{
  "d_model": 448,
  "routed_scale": 1.41,
  "router_z_loss": 0.0001,
  "rope_base": 10000.0,
  "parallel_block": false,
  "init_std_qkv": 0.0271,
  "lr": 0.00636,
  "lr_mult_down": 1.5,
  "warmup_steps": 50,
  "decay_shape": "linear"
}
Below are experts of layer 4 (counted from 0) of a mixture-of-experts language model. Rows are named router (the router's row for the expert), down (a neuron's output weights, with its number) and show model dimensions 280-335. Each number is 128 + 24 x the weight over its row's rms, rounded and kept within 0 to 255. Numbers have three digits each.
After each expert's rows: "comes before" lists some tokens at least twice as common just after its tokens as in all text. This comes from a sample of Wikipedia text that the model never trained on. Tokens count by the router's weight.

# expert 19
router:159119126138107117092118101169102144139130154130156142125105131109148147154154145142129128145087108146132130119143140096161118138175108141137108137138159114143117110139
down0:144122143169163128128134163149114109131113090089136125156142147111147119114138155142065112128168165128097117120156117109105117112115133087160111122148167081127086119144
down1:149177129136131166140191135141103111136107106147105124114113121147130121114145085110110159168157147105143103114089143100102156112147140121129139166128127150157109134109
down2:115114143174137161128112133141080158135116142111105140136153139156143171137140134108142130152109122121170101136159159086143181118118149151086122141122156117149113131180
down3:151089100135094120103093109112121137159119132161094172132074123152137145131167163136129144155149066146118117126133152095079109093130139090148139138123150114143154117153
down4:162094137126136166131150177148174135104125119098123157132094154080107142129143137126098132141096136087105098145141138120107107129173069128123139136111067155139092151107
down5:077141165110171105123142174115094151117114128072116104122143081101150100157102124123098117169131180099125149116099144095138160077122110172083139145131120161127122110098
down6:111121129138114145142141164120142142171141136099117117098140157149152126175151068136160137100105151088122138152113118147108141162133120130111123122189143115112130119096
down7:118128141111101148142131146146135132121160110131088093118124099117158104128148139130155149158118100108119153120122181143122151098139119153092134118128123122144159137109
down8:071127132163117133103085108123130165127133124136130174145155114107110148151149130150132118086121079138150094144108096110157119088133123136121135141118124133099168109130
down9:125105125153089111169181115116142140136091137115168148136121127146152133119116108178092129101119073165081132106160097144093110132106125152108098172112093150148117098119
down10:147076148105136123171176117154113125113099113134117152180081132102131156115091152157083116124169144115144118112140119138140116150125142108113168135091091128170109115194
down11:115149144088108133155111144128143152140125148135099156108138186118125163076138121119144145127140127125127133193143179135142135117129136141142108093144120135145151166136
down12:130111101162177090094097098131121132122152108150102098132138106095131172152184127120136140117136129158121162123089167159185128124126143079102117122136094137094126130124
down13:165116119189145099099155096122099125134121133173117131112164118153161146134155143129141080117134128116154117096119126106160131141106159115134122139142147120148101154116
down14:145100142130116166133105135114126132127116131112150139166108123146129087101118153171096111086164143152125148139069147113172140110170160123128130131137155140164053098136
down15:121115137123144145173104152085140137140133096142134134138104066117124175127134116131153126104141153146114149155166124151087130151147184107138114189146112167105133119109
down16:159149110166095122126151111119112149093126096159139111129130128151175160181145129167135118088151104135156120100145152134146131146138104110122149163136128111162145124079
down17:105134121127107122159170110191129145135138149091178147143159081160148094144134117115090106133134147156093110104114150102114125146121139114133123106122115109125158109106
down18:141093112147125144126137137116155092122095132111090120123105126122101116142154081156135125131174093166148087134131095128152112076120097110143074177135102119107125129147
down19:065165133093133099086136143153148160147104158149116142136136121101131133101119093154182136121115096130162105182100123157085143126153105119080124133112135110090098114118
down20:124112160078108101174124136142070136140155124114139140170134094090099157189125108082137116143137129165085091113120122167150161138154129124097141116134148172124134111108
down21:137154111138132115125146169150063140153096169125086134111160116143138086150130172151095144131138140102123101149140150136185123139135130071126166124155145135132103147162
down22:099135118120120138147116167139084166110154161120087136118090139147148136104171127116148141125135122167149072108135189109064165135150154126122107121144144153092097108134
down23:122130127147157134144136177115137105107199119119114097138098109123121112146096130160148132092144128156136110124152153081114105121173082120107151082158103114150163144090
down24:163120146139155122150134152108124133148098144098141132141114141111128112062174126124122103099165106077124126132158083116144131133153114097149131124146129135110100162118
down25:104136132142149149128160139104108148150126109121144130110148101152125120156160178159111166153093150151131161137105109122191157083089140137105115106125163138095117138143
down26:117113099106125147142132092145099127149173125179115113154132141110152171160160099130121146110148117120094146149143120142148122158146167147157078119134165111075112134086
down27:144134077137119097122135130157132120134094165140127136126148119145140140098141153129114099144108116089168164144136129132149114119153087118145117134119129107133091151157
down28:116132132057147104158146138120140082148127177183155092127169143122128123084135131123139108141162139143169087126115105108116140120082177131095119135131136148110095088106
down29:134097148090139138132164130162149116107138161176130128125118146099159116125147089102107142123137112124138128135161122132106125118149144135160118093138105117119169148119
down30:122117150101127163176173114104126153113152165138165189179135094127118167194128174136114102135119114112147126091095089119129171139108133142137120109119103117124101161119
down31:120119073133086129150119128122145126120134103141129152114168130126173102096130141171174154077102076105130111168138142145076124153134152112142153123141119119127125137088
down32:113103140142112184119162134129103126114149143147095149128163176139171130141125182080138116132116087131162105092134153138130116166106114138121102151114126146120079128103
down33:155131109107100127151137124108119123139140125126095084181120139144148127185129103129138075123113098103123127104097127152159097133149125130107171098140109148186105173125
down34:112112139124121142132119111155105158120120145159116115145118086144115142136139102123154108123143159116152155154130133103154127144123153152143123128087132140133100123163
down35:142113085156117111118166156128111161136148130098178169122132130142123157111144156171096114124151144130112133145128135129145135141144088075125099170181139120134091124146
comes before: " |", ".", ",", "–", ";", ")"

# expert 2
router:133119142143112117127090116104099136175091116093171108117150173119143102191109156134181141148093093154121163178153107109128123142129119124136091121133140163139102102141
down0:126182157075086154119116115133161137138108136157145132145127151156143155126114114126095133096141110153122109121139098131113166129116093150136120138106141121162105124106
down1:178129159138151115151132103174163111133154134117118134121128154145129131128147167100142096151129131129111136151105084121195132097107121172170088120133172124137165129164
down2:091142088122120115101158173130146109139122164124152107120135165123138127103138109054137158125131132138138069125135147115105122137132143128166158122085095140094138115126
down3:141131138093144156138100130110124066090145159130094083130116127128151136109134167118109121153117141127135142129138124111096130120102158176101133121115099104093124130146
down4:115122105121079067129137157140099141147145154123124173157116098100161158122130161174111119149144123088131141126137115087115113152149146132143123070164122138093101140125
down5:140134143176121162165117129111163146144122134149171135120135147153136111156093137158144107098157082085135123140087111155115107135103100137176110131108134083140158100099
down6:172088101130106170147090077139085134134195122136132139088146153137158159099148136111168129090101110123137082081141107068114111145139141098101084122115176164119095129101
down7:093150128133131116146148146135129139125109089143155103111144093113099130099167158147097080058123122130100056128135185130128136142084130093139142158150146151124143128149
down8:145167098116097112143150220110110144155125165130122101105181141166116159112130150153114105114141087125138153170148138120115123104158091128117133158145138091134140152103
down9:119131114123125153101109147055118128131132105133113124132149105149147108147167132123135122128132161074120169085127096103109168154120122190159152111122113159097087108133
down10:157143140147111140132166127088099173141159171136126124108102137133116133109117162118114095160088110116134136117089142136122155131096107113079177208158167151126162121156
down11:130116144105113158126125125130102089152170127131145097089148095116122125107158099101114080137115093146124120066137117143139132100090128106132172134123151108113142161148
down12:141116121117110100095102160121146161162184104101140163121138151141165071130085138124146129111142142130089127125119113128123158124128149144158109134128115133141120092145
down13:130096115123130081116100110114141106142148131118164113134099145092176174181165123128162105118115164137119130147116156121147142136074111102148114110120129129117139128100
down14:132183154095137118142080151132101126161141121162103120117139121083123140126130147181134170176117111134117086099100115149122104118135150125135089112137113166126154110077
down15:106152111112122107130138137104129146129122085151108141103132160168164123113100131184130149137114124143105152163126130105139115122118159150142066169133157151102106138115
down16:121147113132153158121123115136170136102128098146136150099117123184138134119116152127103091130138122069152124111157152131135135107128110123138150167126080126125117111154
down17:105088153118140143107149116141172133140100109188120093152102118135095123129159089147157131098170103127120145156128135134124104109168111156144105137155123154142112151124
down18:134159141119122095112102164120137139143117136112114142147127148131090125120181154151107186130127106162090124146112136135129141113136112140139080143119105148169136133135
down19:087134126166106152132158186129123114135136127124136135112145144139120164142126101124157134157148131125135142093124133141137100147123129134162125122125144132106133160103
down20:149123121148148137097155139120071089113130108076135122133083129108119080157119114140123080079133155143107112105105150141080176112095133145153154116145129104149124137093
down21:104137117146099095146153130132155149098128120106164076209145132130112144096116139136140148126139153117180122100109113109134103144101153124140155115116131096137141139139
down22:145141147155153128087123165153117135145131144114165117136130128115133177080150136119142150152147156151091148132147131145126127114094129116126136081091130116170083123153
down23:136110117107103116118112093135127117139090139107126128099145158083076131058102067105105107138171141138153110130111156133072129130105151122121167098124115120136144139120
down24:096137098106134125110157159150119099124138173139109125146084121157150101142093126178128140180158074126141109159139163129163172153130063114119106165164126149127134181130
down25:127088103161132114147123130167142120121151134132131166126151107139145109139122141119130131137134091129110125138131102134127115119148123166091141160190116145166139121181
down26:098080167128152146134108130121139103131145112155092160119121130142139144196127126149120134109099160134113147133134096111098154174130186156111109126138133100083111116145
down27:098115127113141118133119124068133096119115117142108071120122132140134147162146117137115144158192109147147152153155088100137130172131130106140146093141169185178131158134
down28:119134086150112170159127139132117143137143170118138127124140142138141116118116123154142131131119146143125115163144134144132130140114138116145121116121105131149134102128
down29:116197077119149128104134138107120130121099117174127119112050132134117126139083127142139138142120071149179123126101111155133185157138143132156128133102151138109154130105
down30:151139136108139154084157158083181074149110157117158123143149112158145130123107140084138104151144064094095124093119139089149108163106121129100104111134156144115125146114
down31:110113162119145092139111120133143119140096164131165137182067142145138106148112141104101091116160166071140093096105136083097144105082120105145110119152133126121133105127
down32:150109118143116117117086139132110098127132142128152085138123148109155135156156102132166159147139103139148166087105143125166109147121082116076141161105129109150122103172
down33:106168131164130089137133173154139134100165146136123136150145124100133105181140138120102152131159131118110126135115134136095120092140129132114093138108117083123163092140
down34:116131168138158144100118099149119161130134159136137129182077096128119124133148113089155110092165128125146165130146110128121147101132122143078180099108161141137135154137
down35:116115136190144099130132123105155128133131068122094136070107163096122150137118153175148112174128131152125096131114134126097123111138150164183131159131091092136121082148
comes before: ":", "\n", "″", "′", " (", "°"

# expert 20
router:093122137107143110104106113133112130128096151128158123121146117113150119160143164107185122123120088172091125150142117115083106142119098144148152160135119160160120100117
down0:123098094117148139124156106115148109116190110115129089120079136119118120164130085155129126098115133143129143057140126142090084128115152173141155159133119116098123187110
down1:123096081120137100124111124156115080162145138115168133090126158101168041128131140166083140119132129147132119148137102137102117156148102068122139091115115154113083115107
down2:115105148114169103148143185123127113116104118153157139132112122137073154098130129162122142143121154102113161108110162104177139130177117175124143095122129122115136156127
down3:086083101124131140132154123136120152131123127126134122152145146149130144129105138128099082087095085131138096154152117146137131124116175135145077132120152160119157104153
down4:130127148134113141135163116089115150111148121118163094152140116120149127127162122131102086105130139132132119167126105118178139123105124149174078125117150123168138090127
down5:121101113129130145157192124151099095177115108099134152111173097143150138157153131117152106176125115157094147184130145127155132085111136133098102111147125104166137097101
down6:130173177152157136123138127101124134121178172162077154140113116121116121167150130137139129133134098069138100137120205103126146129119127115108125102100126163133111145156
down7:094154122151115157133113081155165092154113119172128145122137140140133128121134153139129103133134063148072102149106148115128128129119120097120153133108103134110113107164
down8:163137140143125107097099103118127132112130146134113134168156129132111128193128136094152121127115106188105161095138141163128141108124123121103090141156116115149168114145
down9:128129109141131131103083149159138107121127131112152096147133101118086138141113109119071146138142069139124107183121124087181158133134133151141111128110135131152134133121
down10:150131136161094158070132137110104097164129095145099170101108106132108128109114094084139136137096107150138171116133158144088109121147120142104135117122166103077150096090
down11:133146169111143138140141111134105131163104157121065069137141126151117135145157129133091110071115111136103106094118165138113138123105128105109129145120138147129092108125
down12:106069123127139111145134126159174128117097119095126101110115104169134110104110090140109097157169145127131106132097111104145151127094106091139099148160123112128092122122
down13:135133119137089140092161176093167144114153098149133180130129112125142105111126136158091166119093179146082152082084108144122129118138154153111077154118108166100093157172
down14:119124126129153102130142066156162108153140131114169123119129126142127110141112089134103109153093147101143140112097126153101140128176105097113107130140129157085141126128
down15:170132124145116105120103123106150117136108120157115134109110115135143169079130114156125122158133109119098120120138094126117157136132165093130138120134087119150097146131
down16:092137114129171172099109142143153164143141149155192143124099102140134138140111050116133132069125135148135164162119120131115140102132130123115130140103142112178126105118
down17:151132133135115159119119096130163100126118118141126083144128164110107118096143119075165163111127133145143138122126133112158147092117150117106098141135126133106156129136
down18:148117148070105188117139127085118092093131147102103132112133083153134130131150120099135089121134138163140125156135146087138157154120117109165112149150112153144131175157
down19:106137118132140126163127101136131163097134148122109119122142151140140123192136109126117126101122151154121122107132123110138122142149139146138124114099143140108102121126
down20:137135092152090133128126128114173124127113087154138089157117115120137157166137126143137089103133120072155103126055141151111126119095131122110100138130103148154094105137
down21:134108092141090180104146147141079123171119122109139151095140152127096148120134140098125127109151120143071111127125168159113137120171131115129117123126150133157160136166
down22:078108133100139155145128125113128135147138121116117138130167129162143149120109183111108090130124184120140127109138134108153119122103127117109153141122131157078182106129
down23:132144126127170135133118093173161086131118143169110103157143074129106101121130065121145150127176138165101128059124153133114113105120131188132144100129131089120140153188
down24:112134152091158130134120143114125122112201084084115102163115096120122116157114166149133162096113156126148103190124095118148130169111153090103159123104095111181117140163
down25:112092159146153088131171134107173134114132104128126142127125125109149118111101094160131124197147150134114084149116172150117127082177117129152106067148166101130162134108
down26:142143123123144132143172127170130133163129136119129085135153144111110125131138102132199109150113140127105109172135127108157128121110141121132069135137107116110120128114
down27:111138119160137161116113165128111083163133139123145109137147134092115143127109118138164121114126103131140111161123115161115135121198086153147132149132127131128105123151
down28:124140144153133100154095089132137133132168131140074150120174128112122124184145119098105122136136141114110149168151155116176167154125091131148164128110143159177122117145
down29:146136126181085119083101113147089143127092118118086133110128111131205128110144093153101123154125085102142075115129124173170163116145138125156131137091180182125128155113
down30:113142089104128125129110130121096140118156124115118133102134179110178142105168125110143141167119114137085165151122133102097186133181110124159156144122113150107127130137
down31:129128125081161141124079105120094101066175134152148112132147167133071140119114128136096119160154134140156101136140141085166130114140115152115168134170095137099118114096
down32:126153145075123152129113136137110090112142112124108110094111111114146136153148189143109114159116122115113087129153144139157132082129128129137114123107133086123136122109
down33:118131083141111147111148115126124109145079131118107149145144130146148129106127128113147117141071113125150136131123133089106120111181106115155138144151142125140156130106
down34:152146164089151106111154122138095081121127137137143092124088168115153140083120178125149099166109116167104126149173164111153151134100168117157127107105132128148117134109
down35:128178122126163119139140130127131104119100144143100115129106142191114066157144161125096110113143140140118157097140131126125108154139084116134117125127171115068132134199
comes before: " |", ".", ":", " (", " than", "}"

# expert 14
router:129131124168108115121103098145085151135119118120129157069147151115171182157137134120156135182084113152119112128115123109122112126152116178153149175133159133123123121096
down0:138155119129099157106178142138122150081131125097094104120120105082166126106137091120147121127128124131131140151125151119103150130091141114088130126130184114142133099102
down1:148162102146128172103129159133125160144119119118190116168150130078088164133116127115129128095139121072113101123111109141135119097108095155133112102122135143117144124153
down2:134117098102122124147144164148125119118073140142127169091111186133138146125100095158112125113153114117084114169137076136136155117135123151114125119088087145107163105171
down3:131139120117104153144164160108128077088123131123132143171067101122155135119138136097161114109156124155141153168105143117123182148091147060137114154160099154133142112079
down4:108104117098127094143082096145140116093157171134075129152138165166151122112127147146158141114144134133127169154143142105117146127150127077124141157106156087143109120137
down5:126147085144114139118097087124116162141143105136130096110120157113124121121119143107123103113088151143164167118146098127118125134131143131113136133143104133184136163137
down6:104107164083129185116127140116141178136109171123163163137121139096117160139134135130142128091087159118125156115130144121134126089125164135141102134112136106157086112142
down7:107115147150141131160125128118090126098170141130103128174112119137114118125140115166169142113112112143119076128168152106140124141140152175070119169134153149095153128146
down8:172117158131146115153123125124162098103125145124126148152142130094120117141142120131133084120113118144125137110158099144096109140131122112148112131160097102158141106077
down9:138135112117142130152161162110125105116109142094099145177131138108121099104124156138130146122126138147132138137157141126116082119102109066123153163107143155162134130141
down10:110146092152122142154184148145133126140154123097127108112147201131163122138082162121091148084174168142122125126142129095109143177123140126124111123170153144090137152126
down11:094111110130118051115103150137138106134144091101142124088146145146126119126115116140128113157130134121121154108126168138140106119114101153103125087078169163152085136118
down12:122117143119159155127087102131148169168123117119144173112089117124134115094196116126088124145097161149192139139102129112150134129140129116119147138095161115155181102167
down13:132163139135118116113153096131143114092110122093118136158093123095103163112084177164146134129099156121143107114148156154152131111139139108168143129101109131112136153134
down14:125112164099147100143079103146092163108113111150160177103101126076140122140149161106153094142094174117142162158103134117129164116164141161134112094103106121140134106143
down15:188111114126115150143166129134128119161096162131107122149125156152132130103161128134167132114132138096097166110133126139149124089142162172135129148130127124125114105120
down16:112156132154116118157140138142157130133122180141152121130067137137116164133135119129145135156161127129168132147098095151145132143109122099103111137067129098129155105173
down17:129118120109096133153072109066095154132164128114180108103146125134088148147151175134083130150148117162094127136139139117089113145102114137145120138115085123125171114098
down18:099122128156148111141076106067150085131150118137110141097127129139087130116149149136118146120155093154114168167138137110164142129119115120079103165111148143152090147139
down19:120176144127148133091139082160146076101172115111118164118143150132114154119134131125108121163113139186151075100110097137134113147159125127123166136115159137122108098121
down20:119097136143135140170137131149129144138124125151124121136124166115111109191104176164089126114154120185133125065165120116102103170153124157128133127166137112123111147101
down21:144144119157112135103164132103097141100131134169156113148126096152191124097128076114151158133179107168101137138109155089141134123136161147110174123160135145148116118123
down22:140143114148099092124141094126145118086110139138117122116159119106126129134108109113136110126125132152107113057115127111119138177148115133119113183142156101131160133159
down23:108146142118147108136122136118111117160114130169141128167136116098131142133130134146091143116155161142149154188122159096115124126136128160092116187086116124145151112101
down24:061125096138178118164125140118114149183129123183143147118075148139135123140116145162076123101146118097172130146103183147195118118127146165105150141134127098125148095144
down25:146142151135139119116141165114126108142113130145108148130125155191114137116136121124142134156097120126108119142090136120150146090116162117148138150107105069154087115105
down26:104132138132102130122107110165134099123123096151162102158127123071125106113143100123096156163110124159093153061133140120102108149106112122122113158104123101165105118134
down27:158152098132133140101142137130120062136151112122119129154135155100115146133177136149130128102153138115161140104151102156111145116143160080094151112182113089119136139117
down28:140163151097093177168095093141143142126118173103131125158128160134105116132168143115085099169120100124101138111115131130130137189137139060119145125133137155116143138107
down29:122106113133146129084152150103119095108109156145168165103122125130114161131116141123152092135156108134161134165145080138149104126134110119118124131137152125145134158141
down30:136168138117140133126139114115130123149098156133106158118113119126163148126093067127126081112127142123109131139143136099134164117150124115145159165125121096103131122145
down31:133125157114090166109159136124146142149111163142168130115138119119105120138163135153104139109123127131130145108130118101188113103140125101128162109113107174101133112142
down32:096091101158146144095070135139138097154116064124110147135136130138132107149173137130156152153149079172147144121128127110065126162138133134131089132103108136121135112124
down33:128121108116108102112131108145131139125122126101165142131111103128138113072089155093123108162148093123120122124144161135122092099172138128141104133147103117132161119101
down34:138091137117137120140083098118096167107113161155143132105116117111098120128158140163112134130134101137102171111119089106117121107161144142127095123137135085142101155160
down35:120105111086123126180147168097127138106127161121118101103139145096125092103152108112107152115131136127097138105139135118093123113124144138128108145140143150125105135140
comes before: " |", " (", " and", " is", " =", " \\"

# expert 16
router:140132143112118100109125132133091096158125143116186119127170118098142169145110129112155132147109131193126105135166124116140131129152121166126117119136170134158109119083
down0:122173083131124133115180121132086109145104118154165094111121099095099130109170123101121119117107151130104110158147115149145150124131109164080140142056104135127167114143
down1:167107140091130133155146112115095112105122128167122183160127159105098141151137096168144137104172114180110123102137128113133151154104153137127110124092142166189133127170
down2:125121113133118134104134097135179109180112092108110097139118109140112147118152099187121096107133123109129112195136100130193122125111164153105119109098082074088167116153
down3:179135115138129094091138146114107128131072130136124168089158151116157142149102162150106099136145142127130123140097149140145134102160136109101126149152133143157101117134
down4:114117104109119128109130082126129121196130099120137107125162139148148152130130117111088098142124190110079106114118144105130133105108130186153147108165112157162123168125
down5:103127121146163134144108122148121087120107101102105167121147141162149118129168155145120109105114164147139154143088098177090087152098133097123093160115150134163106107138
down6:175142085122118117154156158136130143149168116108117123119114130105093134107134084145138118132156085120159148147088157149132095149136101143115120169138147193089127107140
down7:117161081170104102122131104170149113142104074129131122116141121126160132134127109144100145128159150141100146150104172136111115117104095127114151096115171138181107091129
down8:110145137122164168125080124152094091124110162156121129109101104111135121070123161140118126130084114140180157140130109052142117107108131118110122196088131093088107119137
down9:104138141148093134124141113165108133124117167142114120153101082175158169140106131115130150150092126104147117155088146126142138153123126132115088145129134137119113106115
down10:129119114159149105177109138143142135157109161126088089136140124152117163143139129152133138128143105171129131156131183095096133126111078155127138165109114115099134156160
down11:131167077118158088119116103156149136164097137137109119148139112096089120171153121124168102159106129115112091139134169131153136135108115139122136082103111125102148143150
down12:152166132144126138112106162085105121080127123093186136090153164123115142124120112140111125147107122129084153169147167115145142169111114137129102091146133125126138145115
down13:129128159131120126170135068118118093128110107153088121118106092185085165126111123137128111122104125146097118166163124121121093130149120084163141159130092140187110123103
down14:122127133171112157129158165163147112160101110107136137155113121115071157115128152106112139124134130171101106112140107108110104130159114141132103150134129146121129126128
down15:117162116112094109127143112093132123149133101128139105147078122153134101153124064132134154139110144124126135113107122117111154113129120159110112096101147141123139127144
down16:084143129131124134098125150136133123128127139138093131166188194119183112164147151159077124103151143149076137099110141093141159114115117184129133115127187162115106131110
down17:163136146106128127112118097162128100113093103159151106082144102153122099140143115107106103097143101111144129115157109095134099128148127187120112139115121160105149169129
down18:099122080106133096123153117109131123114176156129169133129109106127126156111147127136132138127145154141095129213127139158185160163160123132088099094156098120092113083147
down19:157179129153142130158157079116101139108098147152110122130108119150180137126111114153130114119147125119144107127111145157149113148116124112142082084133156154149130099103
down20:160190126130156139087154126147165161147127112132092114111138138151187133123138079105164114158110163113158126152125132151114155088132148127139124164172126103109143142105
down21:145084107129104149123132112167121103110106160170135142123170199107154107144149081079120109124148145178127128158150125076143115104191140141134192108088089145139104160116
down22:081161129129134154110193137091128150086139094078166107131090120103095130113152141103107109195086136152101083133150138100145135078121111133148134173177103121146131117140
down23:111138150127107125125090094136117178073114107196127146104119133128160159159116170134138117146132131145094197167093105126176141117125110149132128102133153112115091145166
down24:139142181158102135113156092169133094154142130122165100130163164138145103137109122108135128160147139118061135130140118126113161164141118150146103116131169143172112173088
down25:126086126099074128129138140114118095115095097144115152090140104106101145137125112129174125094112143104134153127144143106131139162112127102152120132098130111128088107149
down26:184119166122108125149143133135186071166079127119127112123158104143130132137136114112110091122117130153107097179158140121106159165136154110110124164126110096110135112135
down27:115104176112138117133093160159094127169111148107174103151132161136162112160112055106132128113114126163139112144122148123177129156131120152076146109152147130123141141112
down28:116155132092116134093125148160096126135138108148102106124081119146120125109105130148127119098110101138084122095137115166152107126155118094120129152110118128121117141146
down29:121124135162160170103103157156133189100157133140146117120143102140146158113133101135132120113077118123137113131112170128150124118142118129112182108123082150137126150143
down30:095142149173083147115135122124149118132091154148105093142093135136135159092127127129157088110124109138142105127148091158152131157103099135129139104114106124127101150155
down31:146125140177124154157145103084146114107150116128106129080128133096119166129104142144155113119134124088141127135109090100130118105114099125125112137170170155106130121128
down32:122142133119131123143116139113142128149137150186129106177142121113113092129126121161103150106129166136058137145084090126098105118094130106149128148123158116185134150157
down33:169150140178111120094151128094157154100093167106125138130135099123111119130142135131143145146115106098185111108148173148097122122108100120108094154119120115158119100151
down34:162115096150183158155102119132114122137153132138126108105166126135125101138150112128150093122132114138134149130133104113150131108151087148116098117070130149117123102131
down35:093143130139110162112132143132112120174120146150073154127150119166098111119124115098123157134096143118144109126141160131123099106174150089126135130079142163133101117111
comes before: ",", " (", "'s", "i", " =", " City"

# expert 1
router:151153150149108089111133141140129120138115115137151073120134139153119139148138141086134166147136115147110092108147094130144136140127124146125110114147167147143123116107
down0:128116135133107077150149090140135148136123139164124090167132141129079115123132092141157164107160158108121150146090119122148136139101108106087123134121130159099146144167
down1:144126119157161124077109157141145124098104137120082098108132133137074118106171107153163174115117085172144172097144101160145100123131137120121147107124117152128154121119
down2:130115137138123178150121113156112101103123167122065140112158143137109139138083127128118084138169162145159108153132129143132111138132113123119102128156134130110128150091
down3:147126152118112083132121093081128134163092123094133119121143131153130138117173175124116119081093135136154148147141119132140122119121144147118121092134089108156099132084
down4:110144085120156126147085161139154071139170154147131164132107125140111148134138080121119077155151073141094089135193121141112124142185170111132122122188080132132153135117
down5:128123146177166145124114095105110134158153114094100153124123116121167114130145139109159128136090169090107160129139116102146158139103109126185134167129122098121142155068
down6:079109090137141124102106142129102165146104109108122138117139119093140142086162118115196114145159124129143152172123125128155115130131150159134131177132118141101134119132
down7:111098139131107130114159138151091147133103116125129107128087169147134123172133130169153160127103094089134103151116133108131093158124146110136114098132127139125103132078
down8:101133129109106106164154086134133119116091145097124113139139096094100155146096142131133121106116168135106091151148125141125149130125121119149140104136112114104121120158
down9:127122174084145108109155142102119189162125156127128106177104130130147155096097082139145113117124110144091152126114125136146131106134090128127111085180142127116138135125
down10:133119108117152087133115113112074134112133115102133121121191121155122124085129121141122174098123093138186160173150160151144172120082136120110137111121174170117144138106
down11:098094117125125174105164134147156130123111113110127118156185121095171128118151115103138123155112151121121118182110124139102143182114115114101093131103138109112091156094
down12:144120129120123158139098122132149130172140122126104116136143128141125160112132112136107150149146114135131126190144085094174146154112143121123136072089113093137154138080
down13:138129146158111151123112131122113143150177132090148105079133146171128165103185144142144158138143094116191138096144112125143104134100074139125119126103152097115118135108
down14:125137144100111124168126129123147146124108144128099128148132147098092153108129129133123128109119141123126094127127167159165151150146152104138104144135188147106111132157
down15:133129124181125188099139146133157080126136124130102156122120142122123152135153147150099133115129123092107106124142098162109116141161127140097123074130121151147145142113
down16:147100136152143126107117090133132114133109116112104109129127130127126184126133147118060125146127148146126048101129183149098138096098141123128157093115163123136158124115
down17:191076167135124094110130120169108114144110095130134147074162155181081111125084185132146154151118147162096113140126095116112121118146145133182119126171125101132136120130
down18:124106125135179178095140123120074095100137111104149142152102115146152134074121146117133173084178157083145094129136129129147126148127100166119100115158111148117135134093
down19:122111167151136106103157139147158129147094135170125093117096152134109144122132152115105147123130168139106112121150115150139095136143173172116099112138119113122127165098
down20:145110086128148100101136128113131114134118150126147131122145137132134104103144151114135157150112136089130120097115159154153191135133071145115120137140144140113135107125
down21:105126153143141168121122102142125123098162118156116122123137111096119106134123088106116086113140122095149140139141121145182107138138117112089134126162122082126126149071
down22:124147144153134110125090114130127132088112154140117109171080142130106124141156124113144117149143117146120121196123138165110111117097093104146112118123140140096134135149
down23:148139116158125112111104124123122149164142134131121116152090159086166145136164145166155128093148133133111129139096145149117140132094100134165144122185132183155085133132
down24:105127134167143130155113126142091155173113103119154129102129157105130151136142122137130102146144152095144180143142167115088136106132105096146160165107152073131099174180
down25:084103094129111111160118170097105156108158142136108110151096116107165128126144138120134147114138100150099148146144122119114114103123138144106119090157119139133167093097
down26:153081142119115093121091133120150084137113116121162133160134151131129121124151124140123140102158085087064093090111091145118072143111103089108109106124054114126156107111
down27:115139134091151156138122102156147091141129099131118120142108137122099104109177141148112154121140160155167120136127112091152174109146097145143120162128084145148147150147
down28:076085110115127146122096116148159098076141126160152130131128108117091139164146119131141160124109115160117112133127109144123124121140144152105126110067095147093147122098
down29:117092131130122093152130128124131119156128140127158108150117113136086104135121146123127136097170090132141171085117157085105122147118065121106124160110119116128102110132
down30:076110122134111134154116138168165124139101126130109094149118121134130124122166149148163108126111102134148137116141123124104119160148141148102111147107126124129097170153
down31:140147127085162115101111114162124093121132156108124138118131113111134110139130134092086136102143088093130139150085143178170128112140158122082142115143098129128164143126
down32:133135129115144136155170127139107144117113099130156158158114131078130144135150126122145139133129126102116164108120116166150115112117120091135125148113105148115107083118
down33:127177109115150130112141084124116118101119129128149114122115119109110112193124151139130125114124139124137148134117097141133140126121098105153163163095174103127122157125
down34:063114124109122127089129155124112113138091146108087130140147140134125113141143149123114145126141146157158148147130131117129147176138129178092113110082173107132112131099
down35:125098126143129139111113098146163135095153132119084146133134157125122140105171112111109211138113131132159166151115152126122161108170137084087134139131136111091090123111
comes before: "\n", " The", " He", " In", " It", " She"